From a checkpoint of a small mixture-of-experts model trained on Wikipedia: 37M parameters.
Below are experts of layer 8 (counted from 0) of a mixture-of-experts language model. Rows are named router (the router's row for the expert), up (a neuron's input weights, with its number), down (a neuron's output weights, with its number) and show model dimensions 0-255. Each number is 128 + 24 x the weight over its row's rms, rounded and kept within 0 to 255. Numbers have three digits each.
After each expert's rows: "gets" lists some tokens that make up at least twice as much of what it gets as of all text; "comes after" lists some tokens at least twice as common just before its tokens as in all text. This comes from a sample of Wikipedia text that the model never trained on. Tokens count by the router's weight.

# expert 94
router:101159097165141176158166119144143080088170118103153117106094166156107118148115112155113100110141137137107144085138104105111149105135094113142151145107132128147124102094141144128134171118102143161158154148137126134146131132097164126085097086100198119113103120146165095148120143159159106141148131092158123145143147112129128111158116105077158142110119086119143134142176171108119111124120143109108118119149127133129080137087129135132126157097132159099147152123124123144129157109132122094120141119140128131089121079120108106115107134138146141099156118177134163126109155145165117141128105164146132142134122131135117129134139178109155125112115106156095165147068163153103152154115171132075118184157108116158100142140143121089134129088169127123101125169167107113131114112142095
up0:066141135127130114095132133161163134112168107127138136153170127124113143100082127140142132134122102142131146123169096122094158117154144089096187154154113094082084134120135124115160140142127132133177115124129123120182136163110119138141116135122155127136169165122181080132145123070128148142135097162119112151129130090122138117146171134129146139120110115126062136113149118104173115146132178170092138149136127137173113146136123159120143142122105134118112120131157107143143139127121101148112096117162134115124138142102085109113104106122147147142141174130109119111112131121150132121126179112077126131122101145135143096118116158094158080163100108116122098157116107117095144142134136150102084151131098147137085176130124055169094127121117147136147128135067161101107133100130146
down0:109115133123157114188124120154119116169154094116119149139123117164108141133090140134128115097106097096133130138132131161154110163112126115105090100129118131159157119120128085139109132117117120145121119103110081143107120104160138127124175094154155118120160153085142159127157128133135179115104134102074115162166088128120099117119135134119112154155167143154149194155097120087173136144125102115131146137108141092137119181137139144102131101100116132153134080122123105123159148141114109113147119147180149108129161099132174182118119148077150133103126123136130132131118100081141111089105148108157140150147131124134138152110109110110144137054137148113174111116180085144077126121177115119111110157144134086129142153114125149107141154096089139098144113114099143091136143164138128
gets: " ", " a", " ca", " me", " fa", "da"
comes after: " ", "-", " (", " c", " and", " of"

# expert 16
router:148164100130160147102190103147138158087097108092119099122143134145119123110116126155166125133089168115133121135131130097164109147119104138155100122154126116156090129145149128089163098138125130135106112114131103128110121148094121162135135162138088104142109133133126095099118153150117108101141137115159085104121103166120155147123101153144123113157082098108174131123126128147093108174159138161129113110126109145081151126099141098145138086087116109179133092139103090135122103098176099117147135156105137120150112144106103133146097150120139087176113172093132148083137136119140123121164139137140136084123173120172094128139121124089122088128161123103086143095181128120138104171153150098128150112113128139106113097162107144130145169136141132127163131133168131178125178125118103
up0:097159099127136163130140132132141147092120139096162102112131163151119134136116125137144166106088141111144133129144128185121174149119066148132136171111082103123128132130127145133098125113156175143112129139096143171111121122110141087139134149136157152114159151147107124148117158102103094129167121144141118114122115154132126153149120132116103141121134146118156147141208095104139113106100148153084116125137105123120088115146103106153160144127098127089151174113099084151135121152124154136132097147166144126135107135168139157114092176095115089118147139151154138079182092154198131104138136134136133130144136035141125142111129129139129119103117126107121118133130140116161167109098133139109154095076110154138137122126095094157117126151082128145137154099162130119130179128119108
down0:120133147146103138105074110166183123170107124120154138113154111138111166112155113108149173121146114110123131136143116140119052125139147100110123134103135123104152102094095161124117135135143170096112096146138097091125141121177102146128119185109132149149166150137109144118153117152141121115105100139137140162135140133106173153158125119137153074113103143142087131096185126144104122133108141157157144140137154109120125095123101127103151163110100099160180161091113121110111077090169104134111133149219145128096133090177132112113108138128089164132129138125134111074140132148126133117152072145126141142189132118134102124142139104142130114084115124107128145147107124092123119097117134127169120164141132145122151127114135118094123123153153138156147140117136101168112137112119103
gets: "\n", " |", " 19", ";", " (", ")"
comes after: " 19", ":", " in", ")", "-", " list"

# expert 108
router:165116146157139125110153108087134125153139128189080155098171126164133165133155130110098120097163109121118138159133117158115075137109128117161102105105081086137128107117132153131127140079148093147137166126148115075122132138125122128117120078126137114111137102123138098126109106161094111140172156080169108147106116100123102103110096166145152132131136137125151157168108154126133081145162149100170162123105130129112151113121087079160108153117138098080151101159107172109136089142101159131093120132115107126103121167119107142128124101119112109107152172130135153119145177100151113149142117155128160127110137118149168144139131116163113099121161148111133158114129142132137172095103182107102122110126075134096140119101132135105143134141114087152159130167159128119096124122127109
up8:152153123139121137161205121156122104175121120129136122168095141111171113133088110109153186206141101142120108063078144116091136112146110108140127069113108144125136135125074129124127128125137130131143131128078146104114097104129169136099164127138105098120150103141179167135161109126103105111146136134123138110116122149159135142111126127161134090147115083095143114064142155132108131159137114125166143142113110139133155118145114201134125115142119131104123128128092116149146137115121100157107107093110130112138126132157135159099123129141128162134109107125127132108104133120151144137129145194108115112107142079130129116135140124133107128150085118148110132212146110166139136105125172137100131112140128127122122126128116082131107119115131110139130129087118137088121074179122152
down8:121130137134079131155107073135175110137092098115109137129140180129120142107088146149160120151129119113114045126118170098117158126133134106137088118143129116152091136105122129117096088140078120124110115067163122104143136118141132142085152144125079131132085140138105145130118179134139108112090125142154160146105130082118141128105139118144157099162123138130089138154140140089150143134148139143160142158118139142134147097161122119148147116136165133156136146131113113070117160162126174109134111132096132131128169181097120096145113117161067126117083128120134148109155134151110103144152104091097116124128131140101120102123143114130149078156125115107143142148146137124150170101130127133141106139143149139083088129105151179131137153194150150125153159138120129108105148126179119
gets: "\n", "===", "====", ");", " pre", " =="
comes after: " |", ".", "\n", "===", ")", "=="

# expert 183
router:090110152132161090156111108091127117180097094140106094123112158144120102146157104150102140132147147160151176149126136112158132156139126109124149151094078150167146117111134087096119129098171108124157093123136112120138122146105146159120174126120147138076129089123107126154101163102131081133168139151108092143115122105186103153086092132107155152158155121144109145154145109135121115104144147128156159148118116136107117089131127108148088154096112109097118118117134132093112098150106164171136098156132125112105121156152112125111135105153103117118155120121125144119192122126117109142161116114152092142138111146174136165162133079158146115158117142135111167114137175143139118092104171097091125133103155093100112099124156125112087152140128122181133093140113137087103132133120124
up0:138114125114130139121063135115108165086075154124128137105120119110140074142070124131129128155106137131175121159125149166125111120146124122150164130105099086154116133140153114142128147167116113169094126143134057171099137152119143126155138128141132136136158131128114130169126109128113136129093117140091086124108131133120131135130146134125121104142144086173140118104156148147146147138110167131078142132151154139088124119141171147147148156102117154173115133140148072159143131142133119085137137129176147122162122115102097136134091128132148074158128121125141116113128100155094167110118161103114157141095103150113117121113108132137134119157117138149154148172145156108126096180134146107144148053137127153123096139152137118099115138055144187106134145090084157113122129111134151
down0:138142135074094147112112147131138124128139181149120104113136124146130107140137109143110184142137157123138091098085109110087119121131166117118143100078117131175145202114170121108118092138171162126121147150136128069126139121116107142109126135137125100135133113146120151119147116156124117100166126085174139131132147136124108129111091136136113156086135104134120087153126136138152117091116168141154118129102161104107174152091146189122132132135109137156113150109112133112137127118101093111129124165132105139115128096125147154149137093093099106151156116143156174155135165102080132100134164145112145138169075116118151091093097150149125136112153156102137115098124112148105157126130132142158149096106103144133110101127152146114170184154087113152124102160122148180104116100090143
gets: "\n", " ", " \"", "“", " "
comes after: ".", "\n", "==", "===", " ==", ")."

# expert 187
router:109106103124169120141148089104128157147106104141099097101065140110144102144130153132175145109111151157156104120091117129128082094097128112111134111108097116155107118139119116104144143111198135170109152160119143114165129148104129153093116104119134137088093115151148096153152160136112084158179144134095079133121140116125119122094118110092156090122149155137126175083114124145090120137142122130121147147117087163070140133146133089159136153143102164157135155124123095134131098126157144124150146124098118097137113150071167151140130085120123117089110150116113127118125149116119097131135111140156161116153173138131106141167144134105079156140082132107137125126137132132121121172118119146150103132095145168149176086099132150155147111127109139160152122124087140130137108101162161
up0:149138121135129140148083119126093070179139148150115152105154081086157147145134135097148129101092155134156103127127125119105128174114120079131137086137122072147091122141104112144132119152102157116110139120120143101112156113131102132104121104114117092140100115132102135148154120132147152148149114088147144161106102154188190088118126129104123112149102136146145116123134136146125171153096129123105143136117150117127132098154113144140155128124124068132178118128121133136173124139105137132127186119155135145144124122138127164117143151131110142139095122188104105083136150153117126110128139095108105121120145134129142158129160136109140075118136105106121092101167171133126131110128082147151056169121119113113130183167108123137101135117139159135142217114084131123132140122110134
down0:134155121121121127135105143117145141139108155076144077136120110110139138114121106142106180095188145163114101127138127106179115128133084133127127164134122082103155108113148138133195096145123171147129125113126114130132120111142159127140111068146142099152143136123126094105132137128162119102121159179089145123122126130108159137131109084129131113098149126099120096158133126115103142116122179128136155140127096098128134148130147150123173141146153143078111083125115169166133141109129142170134169125125160075156153110115134131155125185149141126125151108071119155091155075141137126074128092092140141116158137162122133122105169093130119125133122124118181087127106101159170139139107095122097112132098149136113142152117118142136067109154130113151121128167118126095154140128105096
gets: " ", "-", ":", " \"", " re", "/"
comes after: " the", " a", " an", " on", " his", " /"

# expert 48
router:161123130125146172115146125094195140151116147158152141118106134162096132101165101118127094140129162134131156142124124099114137099121072160099155166151125168164113091122117102118142123100170139143140159136118090097123121118124161136108128162144104100097058096173135112141092166164126093128115091111162090128092160173129146127136088112094133109116091129073168116127109102154150131118131091136140147127150109155119139145095151143132087144116125156109118131153127138152154151100137102112140149116138143148099137129078109131114128126137118113137095147131113118137112116133147133139146086148125137128134137137079134161148144137132104111082130106098083119161179115168121123145135133147106169118134130144132184086140157141101156133084106103129147092161183109098153126104113132
up0:164139153158181149175138129152130121141173102135131125115209125136098075138125159148117140112156129136125091071131149154141149121121079138136148179153120127098071146130073110109160161135133107154126106087103100162139093127116160147087133123158118143128080149135096093131115124149136113137144147095136128106117108118123091101108090147151150107146135121077130139135149102137091111147122089098106125140098125136135157118119090145139145120108142134148147147122111118120158103129084137122155089128164130181099141108140125166103088151093157114127078166155118168120133183118130128103146139121115122138103156111138107172119141131117134129123089144146094137113111112175131134145105117136116162135106110164119135141119126123094106144116168123087136144148167119133128147150165088
down0:087152112139120135105129113154117149153121125167123091133135145126141131111141129128140114125136120112161156088108122101163129147111122111135124160112140149069126156169126109110143149186062099111107138092140119181141154166153115140178095132136116158140158131116152111164138100107152107115120093106120123098142109143109090156108097142143138139105132156115132124066141117138131132121128152136119149134106186134157137143129139126141129135126149102158137141158104114162127065116132146127153087123065136129135130160137122107077115112104127109149119162097142104139154087159097135146117157116153113094135081113150113119135134110137149101151112097124091079124110086088107083113162116092127132144145125122120142189129173112165107145170160115125149137173119155158178085127139135
gets: " comp", " fa", " p", " mi", " mo", " ma"
comes after: " ", " and", ".", " of", "ing", " the"

# expert 84
router:120138105179152107163108111152148091195176137135132171133121104109133113101095168113163137149149145119155087131121135130119127139136158121108114125135136117085168121111093122149100124133093126083112146124110060108104109083144102152073147133139160106082142150119130131129101128097182153110113117124106179126167155122137087133139114094150133123163094150096166090109147153125123152139093127160106122121152119125148119095156155152163107155144128113151158151091104150094143090130160111132113074152111133157157141103157112113153134143131140116129121136134165158165142160135139124066106114140149127147111165140123130116121148131118173127148163129117111098128136116101163098154140103102142153170130141097100125110132175106138082139109154110128121117111101122137125110175128114
up0:118114151094178123152128121105069119093116134103109128122134147138121130125177117140093110129120076123129137137111129134121109119163093081114085137132135127080099142151131142137134161156131126164171132149112132121134108149115187120140129136077145097151172107111175126125114074141135145083145104139149118135156122146189099166145133149136131156144167123120102125151096078137145092068127133177152114116090143096125153164149146122135145163182137140105139172122105140105129134156127098072170158108106101139144138173091110115110104118126129127110115133121142151129092125130166144115101133129051111161128120137149121106133102142138129149119150140112104095140090195135126117144134130115123155102078146122113121117123133092140120122151145118133166123159128123109115102119148153
down0:097142135076141146116157115158172147099107158107148088131165139136092093154159113119107126093119124104121154146172116116115191148126131107112172163103136141170101136167123130140099145119111091108105120107145096115138132146171118097102101146085139159135142086136119148104160135142083146137109121120104118155094092139159124111123150095144133107157138111134140145131122141129115150121127125146116135170132100106148161144123082122104181123123172124100115127112159128143134134150111126139161147107156110084115133131103137133123150123142088166117116169115195130163090131149131145102080141106125137111091116104133109137160150087153141118119092094162128124123135152080123123109189149157123157138081150147067126125102068138122175128103132135113117155124143134128108150159117103
gets: "ed", "ible", "d", "ved", "nd", "ated"
comes after: " was", " is", " were", " be", " been", "ke"

# expert 59
router:170119124171141130156116112135129126153114108117161127081128139133147075114089142162179118129143122172142140128112094114125134111145131122119090125152141141173144100118099106161168118107121160125123135115101140104159133135107147126113173139109128091126094117126182103123114169135157132099106082132135132155150149118135137096133120114100141100121149119131180106140115129109137139134133101111121125135134098173103106144101153152129122135056128116122116167093107149142175162087178161107105117112140145154090126120175137084151118163101097086072083121169146156140160125138119118129165155096163111135111149132117173149151155127133127099117158075152116098158107113124137100162123116153123145148134134135149146078128132125098106109092136181096140124162147129085120137106131144
up0:126127147118146116110104136100117137092147127125151118167091119114108119161074144138082109101115152134102170176102143159108088133129147120142153084095171127129097133116157141132155108154131159174117129138132130152125155135136127120117121102139146114162144085170138153175133132125093145139152112145119137131111135141126111166132138138099202102115140134135142131155115147120114121125150079166116119141134139129116147124201091118091099153109133195135072120140114131116127104085119151135126140119127120104146151144095192115141121135147117112116123142165120101083157130122110089126131119187128146096087126094138119155142084136103140157083129117122119180135134161133148117130133116148121092121167127125129139102122085094115170096093067138083150126120117126123141121169095117
down0:124137120131161111135103112138142101122157140137115118124093113106142185125153143155115085136144124184143117115140151115088146102104158115181129098124100147080117088071111132117141112140131159176140159160145153152095144130091100083093111126149152088155115152165153163156072120076101141140142135122135141139121100091170101165136135117148150136154129163131169094111079180148085089096123140098157126135127128118120142155126100151131095124142125156141127093119138179114087101124156139100134116126102121113122156126173168111097127151104091119113117135107167135071162130089122134161131093124129131128138117129095165123118103113138150111131128194088104136127161132142167139138153127143105137097142137132133137130145163101117138134134104134114152104118144109128127083143131129
gets: " comp", "p", "op", " f", "u", " ex"
comes after: " re", " ex", " un", " \"", " su", " st"

# expert 182
router:119101109136167152154130143103078115150131103117116110116152123133146157137157122169153143158156164138105112116100101113101124138110104125141110146113088116130135093110113152104099117124161108135146099134121124114141136138086157157138088136108129153103151104141125106119134163179124094125156144117085072155135166180108135151113082095136157125122153130136119162132169126118115099091170130095101115097104095148097093113110142103124133155134111176104107147127107132109117123146135170148165129127114105100105124162130143101149133092148115143121111154136138181127131112108143114153150094200068141085140109156149097123163128106152144174093131116115092149143105152135109122135060153100078154129098106125135145132110168134143089128092107138170159103122121108133111111108119142
up0:163116085077102201082131110122166138072106114101126160154113166159124093114113125114146120099132106130138163137134140162108132094139142111160177146108128129125128138119084117157140149111131097099132152155147126113122065126125117105157108144092144150134101122116123130127152137143122125086122115138144136102180125132115144101205113137163107128111145130148141117132115123113147128099103126135075153176151091148147133115128118134145182124181130163127154079146089140149137151122130093162114133149123149125115153136095148132123112130130135136103104202131107144128122113140146151127136145113085159128114105141113142149109130141135135096126166113159119130115104139113125125162166096138134110177096073086147140094135099084124171136095128165132123160128086117159120116154117121
down0:186121094086087173084105117094162123135074146150111143109084125154096125117056113140123113113119121109134139124137160138164138155152138129090114125141167085131142124151095114105153131129118106100162135122129151135142114139145133126121139101134112120152114104123132118092110107132125183119098172173156138123143125139132121114139126149127120108111121121111133089134127102115120175139112142121158166157137136136141149184108143197124121149143147139149151119104118097133141116103082102143092161126159147112099128134128124136107106118133155139142127112098126125139100141115100182116156153113112125129115110150120179122021148127115137096162154102139122113118106116143157103150169154145093139105147180121137140141083117106131149095139125135103098112170162134131142125129191108
gets: " ", " ", " "
comes after: " |", " the", " and", " of", "|", "ing"

# expert 87
router:141130125165098120149127101120163101141131102153136144132109145123144108129132157156151118141134125097173134120135116111137143135158140117095109100163136135105132150118079095106138157107130150108123123110091079101119116139107160147106146171121171106125121097105172110111137147117173092122100116125077129127162116073139098130134143118115121116124120146105154124148154136099147118136120107133107104149142106123126140132158163121113096125101095108150109166073116189117129130136128107094095115144127125165183138145172121107161129164128131106065113107120117152144184112165137108088111160110165146133115128123143189177139133135143094126142164155159150104168081110110147075191118102101088122126146131126153145109165108156091085138135112150104131144136127120101146104147145156
up0:131090109105127122120125123079118133137131146129129133181134134120121106126089101105134150105100164133071119066160126132140124156109125123120159108134121135140151139141111131097133198145114101124142091148164113180127155104146120119115115137104150113131105089139106155085118128105143156123101132126108105153121104125125128112149146160144099125133122131195082152117102147106136136181182096125144120113110135127152170098147139150146155116141152132106146118144150136078120150128069157188101133148086123154106124137162088115103133143097144195128085131151150168090077145101119145108146123151105153080106149169181123134142110112109172104124147106123130133114161129124115163107136140120106127126120136130127147120144126100115144098114137133115116117156149086159138166094112086
down0:142129133165110130143113208142130167136135130112164138140102162160132178111161121100148116132153151157122140141157148145147083151102101150107115140126089151134109125112113122126145117121110075117147138155150100130119147144122111137151137126136126136124130147125124140102153138119149160124127104082104107115126091130152128139129112140104133120111136188137166149125099141155141090101109111154139095132108111096142107069104157102170175115149112146127148070100087133135104130129113113059157151117130154120138147133071133117110119098080178109138139139105114171185153121116129131136143157083114132121062131119148138112104124129125171100147090100116133135123120136174108124166159111136094123138145130126109115155168078149103128079135094110102109163122168112130139115138130169
gets: "ed", "en", "n", "d", "ic", "er"
comes after: " be", " re", "re", " pre", " Be", " was"

# expert 110
router:122126148131111128161126090145150131128092164122103154151128074123141132126174084158138128100137108122151118175171087152085102110107080133138147131103088085093115107093127122142150187096117135174082156095138102093132079095124118113095103114150163105106159155129141100133091124134100110184160131106145173140102170127153148136153133110127138136134103139146095173117159174085120114160141119103101123130179167124153150162120125171128155148136134106116124153155135086096124156121121087131135122124162113103090072107117107098113142125141129150081170125109140138106132133110138123139125118122136155126138132116107127116088128145103139110176126153144146141123090126136158161127142134119149148128132138105117105143142105142136097172162111099146167110121127106120138145099144159
up0:133135112114106097114142113154143117140160145135133122113093132102113158115124164103105104138165117129129108127095156135130136089111122125119090149096126128118166098129144106072075129133156085126115128142124144135116114152166126078163154113106141128136072140152146158133193100151129158094116142152137132134098139172157099101132124152159124140140113114090122058167156140170142175129123127095176121136117098122129144125140120118082117145115165131088117117139159141134122086136114173126120117111157117084074124159167107139133165132166122126113117120114139131167140134118148184124150141126140125132130160116137117151110128131097182147117107144112095080123127088160118113100115152141134139114128135110108121149098150128126089101113155089201139111135195129123148127124170156
down0:120099088103126152126164123101113127109118095100138163167152147096069128147100098129120140137130105159137138120075096150164158112152131165124128163115107132125162113114133117153119146114105117139156058144135158109144114112118136119123094150145121126098126132117123120110138149119112157095147151148138126136167126123104142167109117173120116095064146144130117117145101119147164099096138158126138095175141090139131113154145114137132128119158084121115126135177117133144122173122184146104137109125160150187090150120138167125155117102105097100194103145130131114123138087152151102118131150164123108092134114127116139084114086099148127101155115068120123158153139102120095139172120114121145115129143138113103126142076145153150077143166101141120130175134107139185122128134146130
gets: " and", " with", "ri", " include", " including", ","
comes after: "s", "la", "va", " ma", "ma", "as"

# expert 24
router:085134090116144140166184141084110106106101096137100104129146128124184105127136126134136101133132132159142105127128123130142087102129157115123104137161134104095120122151162113104154083145177119158149120110156103134092161133120182168155115139113090183119136165127134149142136146174118110088122135144120091090089109164097121135091134180145110164145154105140161148161120133167082156119165158119146121118108120132110119092117121066143135100138099153166146086111107145138138102107145115122152140136115152098111132127138148145134098131136141115177114118089126130101110113124126136102144154160146125073136123124142089138162108089134139151129135159137121115108173111159124099116128103141124128091096187100119132157117113118147126128103116171109144132100107150181145162127095132
up0:109118109149172121101144128148115147100108159123142149089080092111110097118141110149134115092126137150146132141147114110121143134142125148125102104124170072153138102166117134163152132164124105112115142114126078086123119139157148139144117105144111152138111100147139172133150127113122117120116158103173138139126148128127122126143100139096110117106132106117169146092128141111117144110075117128089128133134088088092196109146132120116109129161096126104104189138096144107143157091130133103144121081066178145112117117116157144151116169183141137114093091118196147124147118133158205089093139110155178111147147137112129197117149136137131164112127100130109171124127124148140110150116101121117142135126121163172140131116154114106129104114142121135143136132150131129110164149164130
down0:146135155172098146108127115118129143166128109122124111098107174158101170142104151111136096083110168135152151108119178111098131116150103121101101168148162128151152142140150143128135095111136099120096090129190143080129170129105117146179131188177122118109150095104116098132108106135125118107097127089088118094129126158092099124136108112134116128143143144157146119130121157122108162131104089139165118105124131177121131138117112148145143090123161118123135161096115149128092104092129130113152129087123138114110145169113133142112088148132149086107115070145126114169110132108081177137103094115150134157091122163136136118132065162168158105144134132167160148155125108106142129108130138146160097152150111139151143172105117151121170136139099130154101140113135124143116130143118105
gets: " 19", "s", "es", " for", "°", "20"
comes after: " 19", "on", " Award", " In", "in", ","

# expert 139
router:135148089115139133143144130093178125131098078140162117159073161158123138128112146102099127119129105106076189134095124163120148110146095144103108120092159132148112114122115120116135138109131146113118163167104154131087134073140082143134120100120164107140127105163167129133163125141143117127127102121148120112141165146102097148127116096100136188123144180108152115132111107180153155137123085121103128094122112142101115136129178124100093104102099152140123138109139086139120126159124148107119145132114165120100124125090153113184137099156099147098137151136166150134171135140140153122107098116160126114109134100090121149139110140133092119094150107092067100164087112125148124122126158130119141128133131118158127087098174157096165166121144145167141118123118122142132120096134164
up0:123190152129083172123185148144115113103108125122121132137121116139140102136079116106104121105129116148145116091162092147103140109111129148136140100140115138118080157157150148141127125121142127121134162131121132128126143114087132125143138117133169138137080154167180143126119112119140150141118122116123147108090156162066134129157159133106116167097120114104129128118144106123148120136150091124146120119138141115087117115121172105113111147125049142152110137139145142122075150116151165163152104102112122141131129077107132154086161109185131124126158106126158106150160131114136172131100122098031156129127120125101150128143129146140095118136122153116151080137140133107147129183082113095091132148109130140134194147109127144147114134108077103155106169153123140145111125129131107
down0:118134124146127093139113131148120157123159123110158114111151112128152122108110098159130150142128135128114120132148133137119132119118127131122155137168132127136143166126091134090129192124111124146140147119105099112114123117110114136139183136163127124089123104114111144191114099144146156108107114118136144157151142119152098096156109059093123104115106096130063114132147124130118142120137139110182096130096141110074141109140097174123143139086118080103109175102152128144090092129136151135190134120114089127149157158091127148118211104136129154115161086137102114132128111143145125134148118111161186116090134089181142159094120086143110139116147107104181133121159129106130155100167130158137117144131114130100177101109121122121073146101112145126122133137146135154117121133165144
gets: " di", " se", " Di", " de", " De", "di"
comes after: " the", " a", " ", " The", " his", "The"

# expert 78
router:109119108176115153158121143126173116140166136118147117168137137109163078138079117126151132155145144097131149136119141111109142126178146145094110103145119149136145126100091124116133125129121139081108134151081064102122123108118114150077165154146158119104153157104121119092131142090179121109111123121091169135151144083147083128136100112092098101144099145100155119131151108119145133134131132173134110158154107130153125129159157122122092145133102131133100131096113121086124100135121104123137103143149127171182143138164157093178131140128158086099123084110147170127157136145158111099100161131139132142088155105130189183142114141137132148121169115129142126119088109122162090161140153092109140183144118112110129121132107115109089149117141150112115102142116095126162123137110120
up0:121114106145126149151119119128132101121101120129116132120113137117115152084134120154125081154116108135169133112086122120159140126109114117130145132091106103127122116146153130115116104113123101109125138097124132182164193145193066149127145136102131103118115156124138129157114099097102153111118101114146114128116113103143121141119157140137123199125090087127136143164139120122151208161124116115136088108169139106122147140127116175110149111115142128143138141115178157120118147134140150128114168118094153126128170123139148120121220109200138096142108133151156112119139119135110107112101132119088101110152155151125127064119131136151127149121112097151116142108115120132107073136114166131158170128150152150152111099154134177157121128092142136191114126132141123120091139111099108
down0:153112108111133113133130118149135093114086143093137099117177144170118138127107107126164100111186178078143126139124143099111128149162131140073111139163144174119167131126108157126152125127097153142137135167139143139103169132149104089123103177139173109113165126088142096127127096117120128106129100128085153067114199133131135116120112110126127117150146135119158177120152123133115138129084118158126115111127128130128135160161118139154146052141121114110135136095139148122122139115146126120120133136158104145159137146101077174143148099135126152071090149111132144135101089122078132117131123118126102147129107104129125102147079134125179115150135144155121097175134125139137116175116095114063188114113138116111112130089097113120154140138115135148134130132117125110116113162150145
gets: "ed", "d", " ", "born", " a", " re"
comes after: " was", " be", " is", " were", " been", " found"

# expert 135
router:106201114147121137109145090136115150100144125149112111160139142165126106138107119141094116132143161096127124130150112140128084115136125122134099107147083107176125115105129148156111127109125106154113103105158091104129127165155127169151120101111148127099163107109095112096097132129091114099124165126152096135084118161120106180101101175100157118105145118134119140145123113113133133158161145099093150142084118090081137098166125099139126133096172115126152114098118122103147089183122156122123089134086123137113148159162135112175111128170105114163142175098117176108164140089146130155156141138114150097093107141161131151111121102110141103130134139115124135121147128143119132100123168100117169157155086126104111122101137145124095151139120128165166124166170105114113137141093093
up4:145107134142152118121146126128117135121064159069126129144130107080142115091104097132149105112076132163110098094128123158098075114121114137142132090126122143139144116150131116142136155084144182122086119121102129111113094115153106123097102151125118125151118139092133130137150090131142113132131126105141150145144105147104127160122121137119137137109098136155202113088146163119178145158146136137129115128133160093150123140090113085149177118151061172135114140153096153128085111169141133065163116115128141124138156132133137135127163134114143114123132170150132123103153115134150087119118137130144135116129119129156115111157166153127115127063139124104090091123147117135101117097137143097158164141138091110155103105150141159151145122142123169118110082100150133158153183183133129
down4:075140116131129097098124130135090109150161144118130152091132122129110102132122151131160128093124112107118086148143141111152077115141129116113129150152103119129142139109134099113092116142136130154193148143116139111107139124141162119129129133123113120140137146127094111084173129148123106113152159108105131151119108167153124124102128164143118125120133073123111147145159142130165122091108072153129143140172122144140177160120090124077121128133059137150124171127154122176107167086137122131109067094150127086138147144125125123102136141094095113129162168098154111147150113164129124152101127166126110081126165154159104097103123133179123123154129137115104096133152143148094182094122117095168098136099112136168093181116125154141138137165145113136120102130148164120128145166163118
gets: "\n", ")", "---|---|---|---|", "===", "),", "===="
comes after: "\n", " |", ")", "===", "==", "."

# expert 133
router:097154120153144128163161124118137101146134151148127106118136125153156129137151099147115157114097163155108104147180109163128138101133106148107116126176107092091121079086111098158150145140107139135127151163127070099118126166129152107098090109144107146139178137133175123129133165136168132195098119076140132140111150142106152140128122085130127126115114109108095120172178160151127109146125143138148098142117102103148090141147151169103094152139122151107088148147152117156122172155143149091138139110136100176098065117152104128095096119102129135129142116108099107178138130114101132155124123170117128149150097114113103127137160107172124137159105131128152136111119101145151103137092112136078149148134128125139110157129104112119125082112153136089102140168140127132105095147151148
up0:149178093132159121119082089158151097112139091152122131143159107095111146112070143157120142124111118080115096139124118134117138176154103127110119140139131105134096131121161082041147130131146156122104117139113159131174124127107085158178108111130092118117123130242139129164160135139127097122148100150154105131142092138104127128118134129156119144181125118128142132110143127085113183132132130154120154126146106138117151149132168133147090143113113127124122089102143099110137136088131153159121117171089128152140092138156120155142105149104156095163107121110142132125093130132128135113110131163155113148105101084132172130134155108135114122139147100152145107117116122111136181104181126114165115126117152150097120098134118109138168129090150104123121122123130122134134125158128146
down0:166117139162106178160126154102115128134125115116111125104127132102106099115117111145124137113172144143098128130140147144107135138135115098152158157126111125144139160086125122154110133123117120107149078139117108144114164123161156075140111129144111112142164139147131152145154177084149160108114123162167092176122141104102161120162110108111105145150170091114132107144123152157132106166144053104148091122151130107140126130123121180114192138139120112106068144074089089126138150109139105094141166121117138149105132157108135116099121113109107117170137146077105111146118107097088114132088170110137141087088114118147119153153155158118113120134140110119202123123137147162133134120123146124113169119105131157143125101119132152160127128122188156104117152116128121116098079122125137
gets: "i", "la", "z", " ", "a", "u"
comes after: " ", "e", " p", " d", "a", "o"